Weights of a small mixture-of-experts language model, trained from scratch on English Wikipedia: 192 dReLU neurons an expert, 355M tokens.
Below are experts of layer 6 (counted from 0) of a mixture-of-experts language model. Rows are named router (the router's row for the expert), down (a neuron's output weights, with its number) and show model dimensions 0-255. Each number is 128 + 24 x the weight over its row's rms, rounded and kept within 0 to 255. Numbers have three digits each.
After each expert's rows: a language model's description of what the expert responds to. This comes from a sample of Wikipedia text that the model never trained on.

# expert 13
router:125134146138133102129116106132142130138118151118171104127135115134113093144098101119113106117170122159114122156113079135133124103105123142154152131125149120132142119154115120119153136115121106146099093125169071125091178140168115137153125158147176118149176118151154152183143115115153161163119172114064143133144132125146108155113192110182138112117115099138129120135142146145134102093146101131102094087140160120139120113135103103197132101114171164157113131070122101143104110162146175089138150119110131089142157119125112108111165113111117161126140142144128171100142131116151090103135111133153144114134160127109105150148134165114140144123115116130148171137102112138122155113108130133163160097114153110174078127074132115166111175132112094124139132141086102125157148094138152
down1:089136156126143129146177165093117113116082112123117122081146119100188129185109170172117168142118126117089158118121097105115086108106084152142105100104128155128123148115133172175123160115130086145140105178184153095148152120107162082118116132073131105158099118150131112166106124119133113101139117149109134171134161161112125084125109138136147145127122157090169134136160144131127162112142137114129111173139168131075110153124135157140150141175151133130144136104112115141109103102127142106124107134091128130092141171126135169129128176110148127166084168149127147144084127155110115148130126100108119117126123109152120116134130115142158122132096122135139083135135128091109116138148172142088138136154158117105130086116129117128124089115159118096119128141156136126120143079109131
down2:132113128149134122093125105135179126110132142129110138139128113120091089136117151160140153124180079157124143172138149102065093144133145126116124168122142147096123102144129123152103140115120114165143105108109121161143120105160136101098099106107140150154101102070115166123112131120130112121196104133135121171116110140118147121144114134150116102105118124099147150131121146141116113172089122096145108148176084127083162145126106126130139141150131075127157151114082100134151122164142109134159131105197160125158128104100136157092113145133112137142152129147130165123137114152099166126126162119099152129139097120119121156171144086187133120097147147119126082115125148149081115124101132140166161130160148143132157110150116145162155131129172099072155137132153102120073128118100125
down3:129130168134094142109160152098181146154137114152124091094123102132102146107150117125107129118160091173133142136151136143140104163119146115126119089117119131118114134151145121148109152151122103146085073101167119119145114136147154106099116144128151110130117094196108116099127124073130112117112113129112119097085118120153123146099142160124132114167153138134128106114085128107128136105138105181138105138136168145143133103143156136082150101158118125158162139117095127148155138096102124096109173142143157140127118162160130137147143080123095145112141118157113109155102167176098102144126172096151122148140134129153100131126084073160149102129132116129155146126111143152126126151084168100091159150115129118156193139161120123128130091131157153191113142125120071127144105131151087
down4:119152124132104138102096151112135096104144122108146134137140122141145151191103136137163142123154157140072146154127126155113150119127102130128132124141116170120105126167101126165097123108131124134102077112153142160136146128128112100117163099106117153119138148117129113182106144139159119150140147105133110141152113085120160109129151102155142135145050070103152150088125165077129144099120106123178117149149074112134131092129153112110117100138152101220141084131179121127105119132106129106160144112134098150134074140115144111137162132105158131122119113150110142100149104150116164121135132157147141082146105094134095123115108137130087098102148123155112112146124076105127120095148109145122138083140130075096109111124139122128118111075114122150088097125121134135127096107120146
down5:188100094090111125116137091148089150099130125155117136113152142127110137078108115157093128135118135182159133100108116088118130100177152132092113127101120079137147173129152084113089115118157142139096145142126128134099168142118107117154147179116119146099129130130159086094098193179128130169141121103125132156126108130120105155154119132101120115111152134115103095105122158097121138161131150174114158137150161128131106084122124137165119131098117173143126147157143113129120124143114103144092130152133189138191093106162118132136152094141154127134140156122118141128091106165127135116155105118116140143124134123124114135127175145102100132118134144139142142105155121128186117123154122118119108130134124162126173155085125123125179109121145135125149148098138173150053128127164140
down6:140129143106091149141064124115094133108122118141137149130113145109176097104121120109195120174035141135128113122095163115091187133147052118108125131149102115129133101112119138099124093124174137121126170144141159163141121121168135124099128100142098144141087164116084132108153108190141085086138133113119108146144089103128185140131136113121088117126137106124131160140118159134154144208121139136128111112124142117137150112168164131112122142106116112099135138128135174119131150123143096149135107137105111155130099128115133150140110131124140107122110136132103137191095115107101115154124060169156127119123119093122156141112145137150108114115134132082121111114105136144088099145127111132140106129116140132145139165100153113097110153142108124132151154162107124123114114136111137
down7:137115091122097107100119157165135098125161135176147116135111128130108103136142157149135150145150159126100106127099153096128119093150146064159168140127105133143150096138142128092183139108119109141118107139176158146138139125104050149152144097119156128146096154116103093157134134171112132149089138158069101136183133094127112142104129132110134112141104162168159142125109124149115143116137125109141077151153125142102175117164089133131142079122114141124145125119105146116128097134131135120165119151156064099136097142144138127151123094123076129113143130163138165134112156164103122096169137137173095167145125122122125141086170164108104137106150122151115132117149154081155120109111147120167139148100132115121093147086137122089134140152115094142128170142126154134127131147118123
down8:083142135127104153155096101121102130125127146112074131136155141117128143150154114138143188144134133118090154171176132165143132092117104131135132121088143069127087111142120097137108156158148137068166115126162140093138132109112102124154119148130136156159139112123172148105147142117124133136140112113132123125101151129067164141156130120111095139136093125110125100127098111158176123119128193097084121142084061110155137147088124144139122114108125094092103123120165118144100113152065151108118143118125150121099122126095104083170141062151118092162154114158112115156123095120100118156116178105113120141093117121137129141144144157117128116107151084138146102125136096145134133128142172106152103094134133109118123156101122145141127132138117125083147143099107120152135164135102126
down9:146127106135117156106159148114112109103163047152117154126121116120090127131108129118151114147120116102104126157135141115107133148159122117105126125135120142105093046104085127124187152160143108137087137114133160170149112071099146099158145126136120070115156113129123133087107120145107133114142132165131124129120127112123167115110142132121133116114124138143130100127179111125086099167132113118121103123102169135147108092110126143069130165124119167157137186086094116175131136115099092158150116149150112159114098124140112097134170127115138129193084119114151177129156098122163127136131105140156110143100131130152101123136120122151136094128149094079180091164140102130170123135128126136147123107098133094131137121107148151106110105139121128119143083150125100121110102104102121
down10:094110104132124103101116139155136108109134117117113128121141136128125115142120136162129142154098176112132126145121130157131129130125115183153088109148124094076108103125134156136136074109100163115071165138122139139122113081139136153119110155113117133132147098101097122157134121120128101135112149143174164154118096114126105109130164106098122129060165133199139133122108137126068087125151109149161150111108135158125133125169104129138166145158121147155112146120141099140161095115081161131113170130109096094115118111118097110189125138143137111185120136114162114107168101110156114142112120140121158165128136136152130146127143166123121142126124124129153142147097132115086159135099082107116124104139099103140107069094104096131125139101115178125124074171112159126098101119174134
What it handles: Opening pieces of field labels after a dash in infobox and identifier lists, e.g. CompTox, Symbol, Maximum speed, Personal, Career, Preceded.

# expert 9
router:114110127149119161107121097099135156112160137100125135123134111180127125132124119098157105096085170150104120109074082126173125093157107146131145107095115092119116083124108092115140139106152100135111104141146110159126113153151107124164142084139121128094180104118126121122112132149108135132125136116116103130136113148145163152135136122137187135131077110092169134120111143122120143106104088127104172157087147183103126098097099099153112123087135134116102105121121120113152130122141132121129111179140132173139122108088141126164127100116140132128165117139116103139123110112199103115119118138149126088088120202127085149121113133121120171081078176166126130090152105153085140152151159146098116097132145108163117109147123109127124142096130140108138119161125115144137112084138150
down1:117160106134113119112112142094134117124145113119151160148142127152150104110183115146137096109089106130141159147114092129126160105107149138131124117208101135151132158121119146148076114106112124107084137099108141111134129147123142178111160189124159147134128178124085112126117063139168101093147107127131111100145100124123100124159112139146110156114127081108129133138136132145085123078131109137133120114100135141144138110160138176142122092175113111154149144147170139115132110089118101083134125078114180105120159123105119115123138142104127088180166164115141094107147128127130120130132186145132117092079091139122120130157115106108157110147111155117131158133120093115115100179128172153113125126119123133128116158107123131160152149139143122120156172141178128112106138126173161
down2:123101124115129132153151107137116145148107091123114136088140108124118138123108145137103118144161129121166155091124092135104117115142156134136155077090108182142093158144143130168120115112143117168113166147141142127135158144149100128104139112116141097131127119131114117138112132155091164134139123126139142098129116102115133102125137094107149139087138127094157138101123131156092137113126164143093154125111147154127141165165121128111119143102143125115103119133132100150086108187127108100168131096174134117094159112114125101073114145116182145183134168097152123075171152134140135141102131106105095142150130107134128087099117122130100150127168164104174178137174154156085197130123131148128146123108110126133067112125149139148094114106137190174120135114165107124142183137135120
down3:133108127116162124150144098166125169135082101130123138122118148126118141077148159134125070091146134135109148110124144119110111081129166125093146097150115154140119158173126138132150136123124110127114135121159125087070124139136128113101137100121112124118157106149127122148137117137127147139114071179139117135031074080099119098134128095122116101152099131115148131079108123133084156164144154158119113115082114124113120152150091124123128091062127163115099144097125112114110133121136121187115149081111144108110147115130087149114124172093087114128102115123091093115094152146107102163100128165143130133109117160126126145153131118123115149123171120107128170153105154137160133124121120129155110136168119137147130171122134122152086125186123119116136143146129105117095152126112152
down4:085121092120148135144099129125123115111107145114133161107102112137063166094056129117091114120151113111096116167139166100135151132157122122093156109142082141153118138160173124118129133117121094116103178128153127116136160138132114114154128145098125149074137127150147090131155106112122142155146170130123142130139125132153140077101175130104174150163114176139134125120146131127131124094154135170143142187124103139130120133112088137109105120153106091094148122111142142128119110142121139119118121156142142135099122179117101116130116124145106127107122137135100132092108125141121079115102079127106135108101157140101173108111076104108091122169145120146173170143104133173139082156138134102163110121107140143144095084119081117105144147128137117180118084154168141150113141108155130
down5:144093147180121134122124155138113110109078112073135136184161104087103101125148155121155149150117142144151152153130116092079103128138090172057151074172136132141139131128161144133137068129135159127139119135158108167124153150149089122156141120147101141136107138092085100165132148100106157149126123156103155116113122139172170146163108086112110123140136106122173123109178145153122113144131125116131112119127130182138113131116111140144125160102163141137129080142138136142096144106127138131121065134114134142140142140132121156155108170141180143074142111125145126161118135159147115147145141156148124095153101120129123109126139160186124138104096144153136093136146155141089141132136160159105115105131149143113097137122091104139110102134132098131103125163117087102136118123108156
down6:108172083130211125165205133108138138164127138116109138126136115075141138111114145124093111121109153139145052122156129102144154173109152116066117181149123150162147149136148089116126131109113106102124117170116093113170122141114142141112097138116134165137131123079150149122121176104133152130137108132145178103126124147119122121117182158177142145155116162128100102125151118090138113115121133098088149128156095170151116138118112132107107101094140110103128138121114146089120121121131114167132193143103168160136117101127128111090111138130132119119163123126140120153101130148132121159117125133108147097121165163135129129103154170124089108111140133164158133151134128144121099141133096120137141151077142132110145124101125142125141107133162176141132117155143148116122147166172127
down7:140107141138107132151139115132126119112148127106101087167153132154096136097153078147127160132170131107122147100137126126142117071146147144137133122112146111123125114160090113160089132136129146142122133144154152122100149107084109090077165137166145127131076175116154173136116124155159154168146117153095101154131101104108148140181112109157079128143125116136169137127125128146149154146111077164138159107156108147172124096116117124105133103155132115115112119099146126097101132105097145108148131139103149110110114143117098142173098105114130137153143135155128112119187124165095116154123135181189142111145151105104146149096130098122106108104054131134151137172124131159100089091113102114158143147119104118138155132126126103180104158117116106096136129130121122109079115137099156
down8:140124081094165134133169129135109136117156072176167141090101112123123140113104129109143154145110132157125125110122104075164167121166099101135118121121082131132144142070191135142133125147166122180147142109124091135152125120108107131141113176120144137119125149133131115143120117133107161111124140115133096098151169141146167093138130157133151162140131149128156097114098123109151143179155135145139117151100179135114125149134118115120136123115141136142139152113055172100090113124126121084130121153083125103118096118145100110136172159129137128104083103165116095106136138128116153124126150110171163117125106085119155143142130132152119119137118108209120108112136156122090135170164109145128149139148096105081121132138140136148118145140093096131129115105128070090164128107146139
down9:138089131154098125123145117103114105103144130100079150108124143137157143073135118106121146140101102158148126148133122130134187152117115195141165183106104148133160094104132120109095123145088093136136132183148158084119148195126138155135135142124103106105109139140155091140138152090110145108106121157134136170113096137125137149145091152120126093128118115153121099169153177124129170091097154124176154145150148128163102152156153153118137117136112111135109132147115097103131111127092093125129161149142142135128160131113122143118096154106148116086135137139112146137145139146114122165153171126145147110153109130138143088133135119141155110127159139144115097123099077131133067124096112073174130116126136109170157132108135148128117146168136130128137147088122112162129067125112082
down10:139120093151083128135099146117125129085163129139156157208130151140148125088122134154168116132128111052124141157102097160150088132159166117139145206131161124138122143114078106131122108129118126128167139125126116085154106113128134142127112123136108127139135125129126108172156112124176134146160132097061100105107124157130123103131142082126106084142118098134129121169094158150146117080143145148143100104142105121107081146141090122134135127163131141151124118135117177121117101138130105110132131116130137121137146157141091149148098089129138168127125144139109116131137142092142115098109137154094125125133146150123079134077107160152105151101112108113133135167160127176142122129127119145089115136151083103152154192107127120103137117115184163154121120178123129111131128113129149
What it handles: Auxiliaries, copulas, articles and main verbs in running prose, e.g. is, was, has been, a, sold, recorded, used, small.

# expert 14
router:118144161164158104146127046136129107130138126109084148158169100153133090124154091125143119152096118151074117104108096150136129128088103112094117113125138138091125094140128082120123123164137088144112121102159123152141152090122097111131141086108116108097149122126098135141122145128095127105117164126131100141183134120121108154136144123136094106102124118091128142137120127130153147103093120119077194132116156149136141117131110105151135143168103118149115136093122154105112157121144146126124149142105152169150111174126142112139135087123157123203157074166095128149135101147156127128145125147181102118103182111112117115129134098105129124051121138126113132111165119121121104159075137118121153117138118122122120124101130116139086139129105079147139122166084107115102135135146146
down1:091085134093153156122144039124108109110144145151135161117108153102153117132093096134156140120124158140162156101113098144109122104103103093144128159104180155120136145089134110115148138143119125100106141134091127112127115109138163100138139106147140121149165119117125117123117123112151138137120055128074120115073116110107124116123155111099146126091122132144131159119146170118160100159089132103139118115118166110124125090145156123190083095139126110159163150073100108167135152156085107091114103145130125138099098123157084132162146159145129130083109157083160175115122133123102165165117133087152161119135101140093121131116129149114168120139144145140106105144096134122173106118109129132093136152151086139107107140095126109118117090150166145123136145139142128110127118124122120
down2:099105137131148160160083071085119093106119128080167165145151112160160121082095109104107144161147129165125137100122119119135121131092149106083145159078138119071102137085159164130129119102137110138090150146138140131201101099152127139107144148151118133125172140108116158122140132116098125124102145132126118113119155148098142136165120141080147159161088136172174148095141131149107115140109134130126150118106164161104147143103108124179109154130159131162107163124116119113154155143099118132125174164158150117134148119121089106169135139119110152107144122113140131070128130120110079110150135128120131079097148122096158165135113143131116162110135137166134127121181121122137137121161149120126122090111099133098132127135078127101159164131135129115139116164077122133132146118131126
down3:119120129120118118121099115126103112146137115143129135121145139123147108163122151122140151094105156114113127135092139088125150141155117168136148162139095120118133132115156115131121158111174146129091137106122142156169132125152156089086119121139099104133138073139116133127113104147184127108172151086138145125102135137182133142084146113147113148091098112145139139157140129100066175162141119127120097125089148140056137131153146165142155153134129165159097117128095163120119158089124133139158121142103153118138138115164127113093093114099129135117111170184133124062111137107121113110121141130180140156180127138132180088138131141128117103125132109150118113147076110121081142142174108169144146168123152113129123118134109152132195083118132110096097111128109138093136147115168124
down4:143165168155162100138144145135123128115102101108117104157136166108126118114120184116120133135124117132176145133115129132128108127151079146133137109141126106134110136093141160121169085118147114143125120119140109153177168157145144111110107146119139148133148125145168106101096097148168153126098158090117155152121128150136113123143122142122139113125112109130081091125163081126147152146149134062131104164113167179163085167125118105093143117117099124088140111109144158129150132123114114162110094139143163126110172128146136130131121158107142104087115159155127107135133150111142074122112113100126122137145120135104094099112027147165117138139135131151135111151097145084144139118125092130158119056123171134125148138140133077092099110119084127112114151135172154123124119134151163
down5:136098122121101109116120116116125122107084121161130129152126135132087124107109084093102100119093123145149128072127141094132101168208131130156129150110159113143134112155083152125090120134168134086086075126117121124137130147112108115118156155154131095103169121100148175112106088155132102144104134127098079084140140101106075086150128103167141128110116109123165098156094115156140132072150109100125173150149128114181130120174129142145144128139152154106171145142126116135117078137116091086095134127137085116085152142136152120159165148158138122117170138099140100144130127133110150128101114138128122083126128136094104126175117113119131146118116142114109141158105105089091124150126116166185131149122129141122108105141121134125117086122131144152121100134131141138126157084128137
down6:133110150100152114134133113133163078090148137116169138103143140120095163133099135166144096144129129150126098151143158127128175116141143061120137126127131156143137149177123149137105156101130131104118126146118119127121144109122088141149132128126101117157085111126125142124114115123122113099123130102148159074109162077124159183125107115132106136075145135155168151144128105120145169123148144092136111137175170088087120124099116167182157102121167146122127123130127125132128127110130135129149182102134127133147156125144134137145193122115143101130125121174159127108124124142108122131102076144138174100152110140115128142106095187122105116135130121142103085181103151168152107104087156159164105128114129121092090105114160136155106112136148095108143130109108093122119150190168141
down7:115111100119144122160110145091108151148113124117094145146109090122104153137139144101155138120099128133122145107151094114124146115123088170111127108138106137148143085097109139154133146131107145132094166107118103102159138094167111135161122147122130137118120100131121139103109134102141134137133112110133099137101111090135148149149136117098185163100135144142118135112141111120128159128164162120151123092088122122129070124099144167131180121147127111178122136111136138123144125157180143145113118116172126121092149088215140120157105137105109091076118091111140135142115105147115136074133140147154112130160119122114150176096097135100125119151144159148126190174122088111169133123137084130158124129089116086087087146117122145146144152123115108126156134139150097108170131109194168
down8:152128110147147140136097137118106106101133087131121131128095103111106139150171174133166106133126117146125117117163178136136091170100082145116133123124154153153096135139165125116097133121154112183122158111141116105113070115141172147128126121146120134171128118164101115147108158138142146111103140111177151162090140099124123096135142152114141117096143169113111102140172105142107126179166164192128119093145106171099126057142163139113148171092155120134092083155142140126107113156154115102114140117112131164099152104163120170105139144115140149086120105171120134114112117145070082140131111125118123121117125101120129123116165105148158141147142119106113142094098103138113155166130131133122152128122094129090157147119165128155140096147105135102153132099134133142162142093107106
down9:119126095099137160121145125113096135117141113133097138117166120121149121091100138102147123141101108169096116116159154142114170148131073152182117079129090111109059128102145143120116102124157149078132135126131137131117083121091111128178145121126104133127160159120124106109130098103097155141120120101133115151116116128088123111105110122110108121199134166121093134066127122130125142108124148083144084120134118155122082147133100126164119071110087165139115136153111126112117139136119147171122176122152080126125163088129153103083112147121163129121131137127125079146109130136142111125134095113130145143140094124153127092159108157140130091125120176109162107115190115107101094127134119167145114121103141129112138168114100123138118152154118090127119116154176144093135142133172135
down10:149126104136117157089165095084158156116132107114101137165144137175124157082155073126113152100120105126153138122101120159117107155132155201137118132151098157103151115161145134128124111138142121116103139162123095095173146117124121113114113120118115106084093113081133147179151154134131117121142151129125126133144113124122183127157114176170142098132130112146110118117117165142155058092128147120157148126129098111132126156096075090153123166112156140098148050111153131147140118136101138087101126163138153143162121138135115163136129097104118108124157118111133149129118097157099115114094138146083134091124100097131137132117154122143162143100117081158137129116148135148108122147113142142152112132169083144109101104091124134123140163123127157155101118121099149128105092155164112
What it handles: Pipes and punctuation in sports and results tables, country codes like GER and BRA, and foreign function words like und, la.

# expert 1
router:155157142155175091115106115136124138163132141081128161140193110131087103135128125124134137156154107122117114098093111135141108098078147132107147102112110124135113118150115106101156104118083124159115129090144141166153114124168135104163130101127079094116154109135129150153085119110126129116108145110113104139184120117156134114126157149145099076117118122105117157131122109123129116142090104123148153123134136182119122095079114112147160107137074126129118139112119092101119142154154140126117147156123160142102134157101115133154127129127147129138157067161131111150142103143170133139116124143139127117096120126132115129118103079148160120047148110139148114114150148133099145177134120108168145111132089129129121124134125113142090163077096110134112103196070118139101132127161188
down3:170110119097150120113156157166129141100133147098107117104128160114090113138096090131154108088134116157178096106150133163125161144133183163137134135145167128145102140118102098099126162130117159126132110132167127137143119099160135079153178150086108098157126142130134101080118135127151102137141118130130184103128096158050110124107114132143178157129133104126104086135140115104109129148169135142138120143151114113179124113127179116118151141125112143127148153158158092142131114118075120154110127152121142129156172068138157090134111160126124105121179131140125137139120117150117141162113095125096105122121098125174129122190171112132109159125134165111108113129118124092139112154114111130145141153177105150100101127111143148137103118125128113143101147090134093112111097136101099
down4:130131150128163102098130172097153098099159138112076159147092118133127175124095115184079186098101114114119133119103161160162116107150100092157137155128133128178117144128099156124132132115125132138182124132124127113166134099131095104158087135099096116157155144144087157116133104088146070131140146149105126104115105126163147138144138121081140156115138123129101156131110108103134123146120120149137137167151154120118127150123108178146139143140152111101141174123139148159110127090111142105156121178132095123188138157135113124121155143075132138119138153118119125147149140152095107109185128096133098136133151124140115102157132142140148143140107143118099159142149160114129124110166156104110131139103116128126100114125104148121125158127109067088148093111133150066141170127171144
down5:128128112096129111144149143151083167151154111142111088102103117126153124111058161130131174101137098106152154163150091108122098099122094088126144087139109095112098155158146113117134145134144102115139137154083100109174128064126128137089121183171156109108135115090102109106140146135157180100148086123135089118132143095132116160115094106144135145100125125113113120130115096106134170163182162097134152138103162094150121155126150168134130097152098148082117112108145127165155098158163133137114117154131126113154152128119109143155127138105114147154123142103130089110139141110151134108129135102141152109158119089120149163116145126127126107145182123142125177137123162134136134110173145125094115119137146164080111132130117116118116117136118144131103095131095150137162066110150116
down6:127128110114124157125146151108083108111117122095096161129110114131147194153142100122124169190148135119155130125115153121103116157161107189101080112132100148125143135101145153118102122114153113139108082154099146147131124131138123165140161110077116112087145118145129106113172132131169114108137131102157136108125160129143154087167116096105144140160125103111156132108156121163098154105122148138111142096138129141156125150127144146102133105126123108143143064118132121110155163136096132154112118124115052165143121077130135174152110151092177103092057106137086107124130133152070145126145150097113136147136123101121137140171114097142079165146129134085134105105134161149129107133138108121118130152131132167098136131125127134088121145130110101095121125140108133121119077128131099
down7:107137185116117138094137108087131136092110165121136118072116120103123157132172144101136133145124107131142157129120138132115106127126086134130145114163159121128103162099133142143097088105120140121161158153104168133082120120129120107122116118101150141116167141155133096103104140112175117152135098150150110133114149131203146142123117091159124100114094148161083119136163136097078127126120068155121157146113141138142085101150133142148119144128117129109115085078160114176122133102112166118108128123164145094145157104137129116116131124158135084168111075117136153149142138134101141121103153120127155116151152145138117113089121115110165064129094082110158092152092148083110136132167129149143131106123132133139111118117143154132159128116119143125094121132121172092198103163126143
down8:157117164128085167105145129095101142140121103123125142124129169132123160113102138104105121156144103095141113119167143124130128181159104158119107136162072137078124090142104142156123112121168122107117185144125109138136104102098116177146139110133132142156091056099131108117160109154106101138127101128132115139157105121106155186080153143099136104095098144119203100116138129136145124127144150112103171137136129142126106090119142150119145138127147120138113157137121103136128136133137164106153132143153137113142147095115088100126111158123145096137176181155111160151121143136122148136146133111142157134123128151106145110156163131104122128129143089123147141096148089143132080111132117119133137100046079126106154133147101154097092123144178116148105155163141135090134128095124147
down9:081140124114117097123114124175088108140140135110067127058102094146147145096084178171142149113094117157072122130122126143155130084134134132138138113103153118120150116090179133133128138111109139149092126083138123134150138115125113136150118141131115148147150171135107130102139133141089133151158079125118184157147117111100123103092131081122094129136141113113112156123080118099136117144164087106137114137121121157135173153117151095115137121110153103102188132124091156136132154123122138126164138169116092142146141139140120103112113115103126105127128120154139110162112170101155100107164100134151119145109119096107128094155115152101133168134113126127127106161109136079150122079124156102144130114162129096124092102113130159077154111106124092119127120107186131102109086107110127
down10:075114133135152130160123158098132158119116102115111144118129180146149161119173134091128087114138156098113125076140115116118120127145133108118106093093111121070127146115151126149077148105098156156146155130127079109142146103141168106136101159107108126169110098110133098118142133110153145118119097118115143151163135158160154104090156139091150126133143137143127110122163136092119174109155141145123133137114133126133122120142153152085144098099111135127100143146109146150175074115126140101081140125153157134134124148112133120149113134142096170133125115108169146132141114106123100135073132093177163135099159144123154144130132145128120096166165122119105125078169084119116135113102180151131131144141130140162136148124097122064114093127152144121163082103147125138091183111159154
down11:162111153174147122127108102145111107124101097149122151146102092147122120110139114108187148161159147163131142142137144137074147127157136163118112085111137178137098125172107107144173147103133130144133123129137132129152145122100137124076105154169115093167138165116123126196148154143110143084131100120128101162104125165085095166112157128113135162147137110164096124151173104144186132122103133146152130140085143119126133106125123111126127133137140141148103124137123137148145140093105133128117109105147121106111110148139104135167087133129103068136077086136158122120126105111165154144122128120112140175118170134146124136146132183098139125145104120169160125146134137139137107132131135105133148120074143144149198110169086119144114130098136172131141165158112147129124130183131116
down12:142129116131106137116078154130124129126148127175149183135136119146104156105159122140112094106165087115142136117069123116154121128147159118185136134125122125155102168115105119092149134128152105191117125100100095101128108125052131100143142157127127138066125133134151146130152109152141125107141108141103111132133118129154159167107137112150163148140098133142128116160155129122184159148133070069110074119129113142149116161143142146141113117126123130185169139150140129099126124128137094111075147132142100138152135152143139131144134102151121166133141101113133112134127127137127094103141155123185108114134151085174110119099126107094090134132121098155134181129084095118123177145151122122120109131108098181121141173130120148135115113165155147093128132133127165173130120135139116
What it handles: Short pieces early or midway inside longer words, e.g. gl-am, ext-r-aterrestrial, pr-ince, Equ-id-istribution, plus the "=" after article titles.

# expert 0
router:109133127144173098138140126098138118137144115103101170097138139104116083113142058086131150138125140149090132109134168142171107124120111055121111117122099143111145103140108093110135108117126146125141171176116172173189110124115123117140148118103114106120148118142082167139108148172103141118103137095102090169150143114172101123113140115135105079110137112130129112157134169154124115117112126104143114126122163153153145108116127108159135120165082127134123102135118107127130147159174081116140123151145108175120098121123108129138159126151181146149171083160125132139144097127149166124137113155145093117142129124128094128118113129136151134101160163112142126092149092146130092095119118099114124097088124119130117102152164124143186141126125128131156068144107147179148143122160134
down1:110128150131142150116114129182075130103082135151148078117117146128140113146168106111080122110152171131102085127149107123136179165097121141118147167158149100099106152130131127126144100115119156161162140145128117143123093102134146138098134131165161104135103164119122075149114143088166159155149118150124130143203147114122123168163127129115163110079131123076152129136099121082128156140113126119114141105131146093146102155150140168148118150142161148117115150134122152091126141126141134158086136140138084166117131130110118144137129121131138142107160147120116152159117122102125151098121127133177127142145133141077131160092095143112112127119104054105115092123100128118142155135132165147142113176121152129098154101135111112160124127144146157111184074135122113117159136100090118
down2:116125129149125145153133149132148098115145130114168141133140103138163156171112170125161088110127127100131101123119143126140144120101114150133130121140081089101096121117117091090145131146152154121131144086105160128129137145087122140122146125125116122134102119108133123113144107110111144128125103108111135119125144139111121149100081121161139085144132185125141110151124083149130124094132144145077102134127131120083124118115095105166134152111116107125116129127065148179060189092069156116136141134152171112125151103129119172103122125144108094175117141127152126119134104131117089157150109137113124114111133109156154159117098161158134094127142123129100173203128169142062107129111185132104140087100091150111161104145132106118102158116110100137076122129132144157136145158111147
down3:146150121127125121092147130112132148135115127119110141096144129127136146157116114175112178115112187122162174138178124129118109123144137157133118109163112129131139122103145160141111146171119121113116091136160148107156117147161126144102111093166161118154090168119119115173146122153122179130114171120081171104118112132097130089124126088144158126074120122102182136119130099128113122156153148148140106125142151097141124159132087140145135161097119099127107149150136117206130132119115137113167159098098110084154089107117121134158133146159164155080137137146138120131164098134121144108141140136093114128135148115151132115127152098140129110089093161113103121139153114101122142143165066095156154137126102135147185125152095120094124118058125097139165120117112125130165095139116115
down4:122156120124093187148107133212146134182128131112145120131123170154116192146150138112155093143113156140091094140159084109125155118151135104123153097109126118079134140116157159140107094146136097131088149138131168139157134144129120107137156105120113131126133143126131129108084162130168124124116156146113148134100102102119101143139114142120147105113120141150171167117123117115102120078137108132131163123128172166083130129106177146110167133141066130143127194128107117126122162120137148124111137121116133130112117105116130119097114099173086090135163140101107127146142130171144083135118105094135093133122118126109120123104153097106130087131125140124120186162100142140108140157122110144115099160131143145085115127105127121184097108120172101110119117079123106110138108099136162
down5:151123137075145115081141110184101169160088159122177126107137091074120122109074191130113153125152136134122150098095108120124126178156135142107127126143121125123118101133147148110134156142078130087120150129139094146120117087148093167155111143116117098171159109124122092116132160136123137136141104128121133151160110114093117129117149183101119102125130111096109120102132117109132115110133148148133098122146163136158091144141140171153137126108099104096125096138154102126154110159122151112125125111128120131078174083120134142113170151166120074117149172078120104156120141139113089127153126128129127151102111104142139174131129141138093083121115133127148084099136138127164128116147120153127155119133130145131174146097114117081146159150123115124094131081097131094153172096129126
down6:125128108131153087172145131152150143147116103164143146134129159125105164155144164118095123159117160153152118110134102125119109124112126130126125111152132162128121131143108159123124155113178105131125131141122106135139168204141137128100164145107160108106146134132111111066133091141132153124130122133112100121146077143153130129156156135125106164154101095114144102149099117123082117130122106138106125125109113134132131090093107128093124127167108130140115147140097088161118117136121150167142155109155116152108125139067082098143092103075158161146170102074110151130130180108165111184137116123131104111137128172084107121111169109094091153136124115156139113091125119107099131109114104125139144134133181134125088125131135139110162126182160138162138104169160129089166122153112162
down7:132118146129167140144123165099148144148144134116140133109119145187142143091114135148122136154128161125130091121124112123124173166099092150122142091146088107137160113123086119108130133119121107135133114107101121137094121152127111105104141173142166112089102146089154162108173111099115109129110120120108149107124139098097174132137148121138136148163118113155126153134137137119105135168117140101118192092126143094107152101124122173081173114154138110137091136140143102143087126148124145093147146132114163080110077127099124182139178122134141091132098124195128103139121113103136136143142116123131098107107124110069158150124134120136097093112143115119147148098139191123147116133114129142115155135127129103139123098147130165173141179172152193125139141135104096148122109174101103
down8:160136133158118144144123150168132134143109183142169126132108121077150132165125074100079145131111142146123136107129142124133137133140119126113127151117134142166156144111124134182125133102113125127136137128105145146129131112109148147160116088125103137142147183113122124153114132175130066129153159104095143117117123122137137131101132127111139147105133110113136118122152131099090092077136181137084160139103160128151091157152142120127139068106124136117097068132152141105131167138089132147101123135132108135124141062164127138128103173174123128112124121123131066129124113141137065091174120118133101141071101123118118121138146083084155149162137150097100114106138094163115145153103136149085115133080113109124107151124146121118168101110149114132126081137128114169146172145128121
down9:140156146134155143166121119073131132112145135080121107144166158113089154173138145147132149139136103111101167135152125128099108131104118150128103122112108136077153103107151106131142090119162125117098155155150140134153118138093097121104146123093158118119123109097134127123140112103137119130101134142145172099115136143142140140153154157168174107174159183159152118127206136145081139112113113143150158160105107131139141153131098128112170114089104162142169100132115131183097121117120106080112187080127095141151129113100077116155127098160093138124140127118082116145123147132111131108125130103164148137148117141146172178129142135111130141111133174172113103094150096118086105115158105117107117145092149130158137099159103122123106112097107154123108128130132116139130122084121105
down10:107105157148154140154129173155113168142154098102110161135115127126107094149146131113133071107142134174145132141158092159154177119109132147157119129137142139130107154121131122122147109093145111170147147142179122112134142119145096134150109125157114122169157118177134158123121118140160117127117122166093166130123181134103146126092126172119148160098151102165151140087109142112103164173150158113139146145144122116093109120106101156200110130086107110090126174102127127162100100121141128106115117135143138154103130119116108159130136137164167160123162162135153071112128153151164107119179173155114137110146145129126145113115106132109082133140167139165091094128118148119140122132124116150134127113150123155111150136162078134125075129138119127086099121125129122165166162123130167
What it handles: First capital-letter pieces of proper names and title words, often after a colon or quote, such as C in Cascade, Th in Thameslink.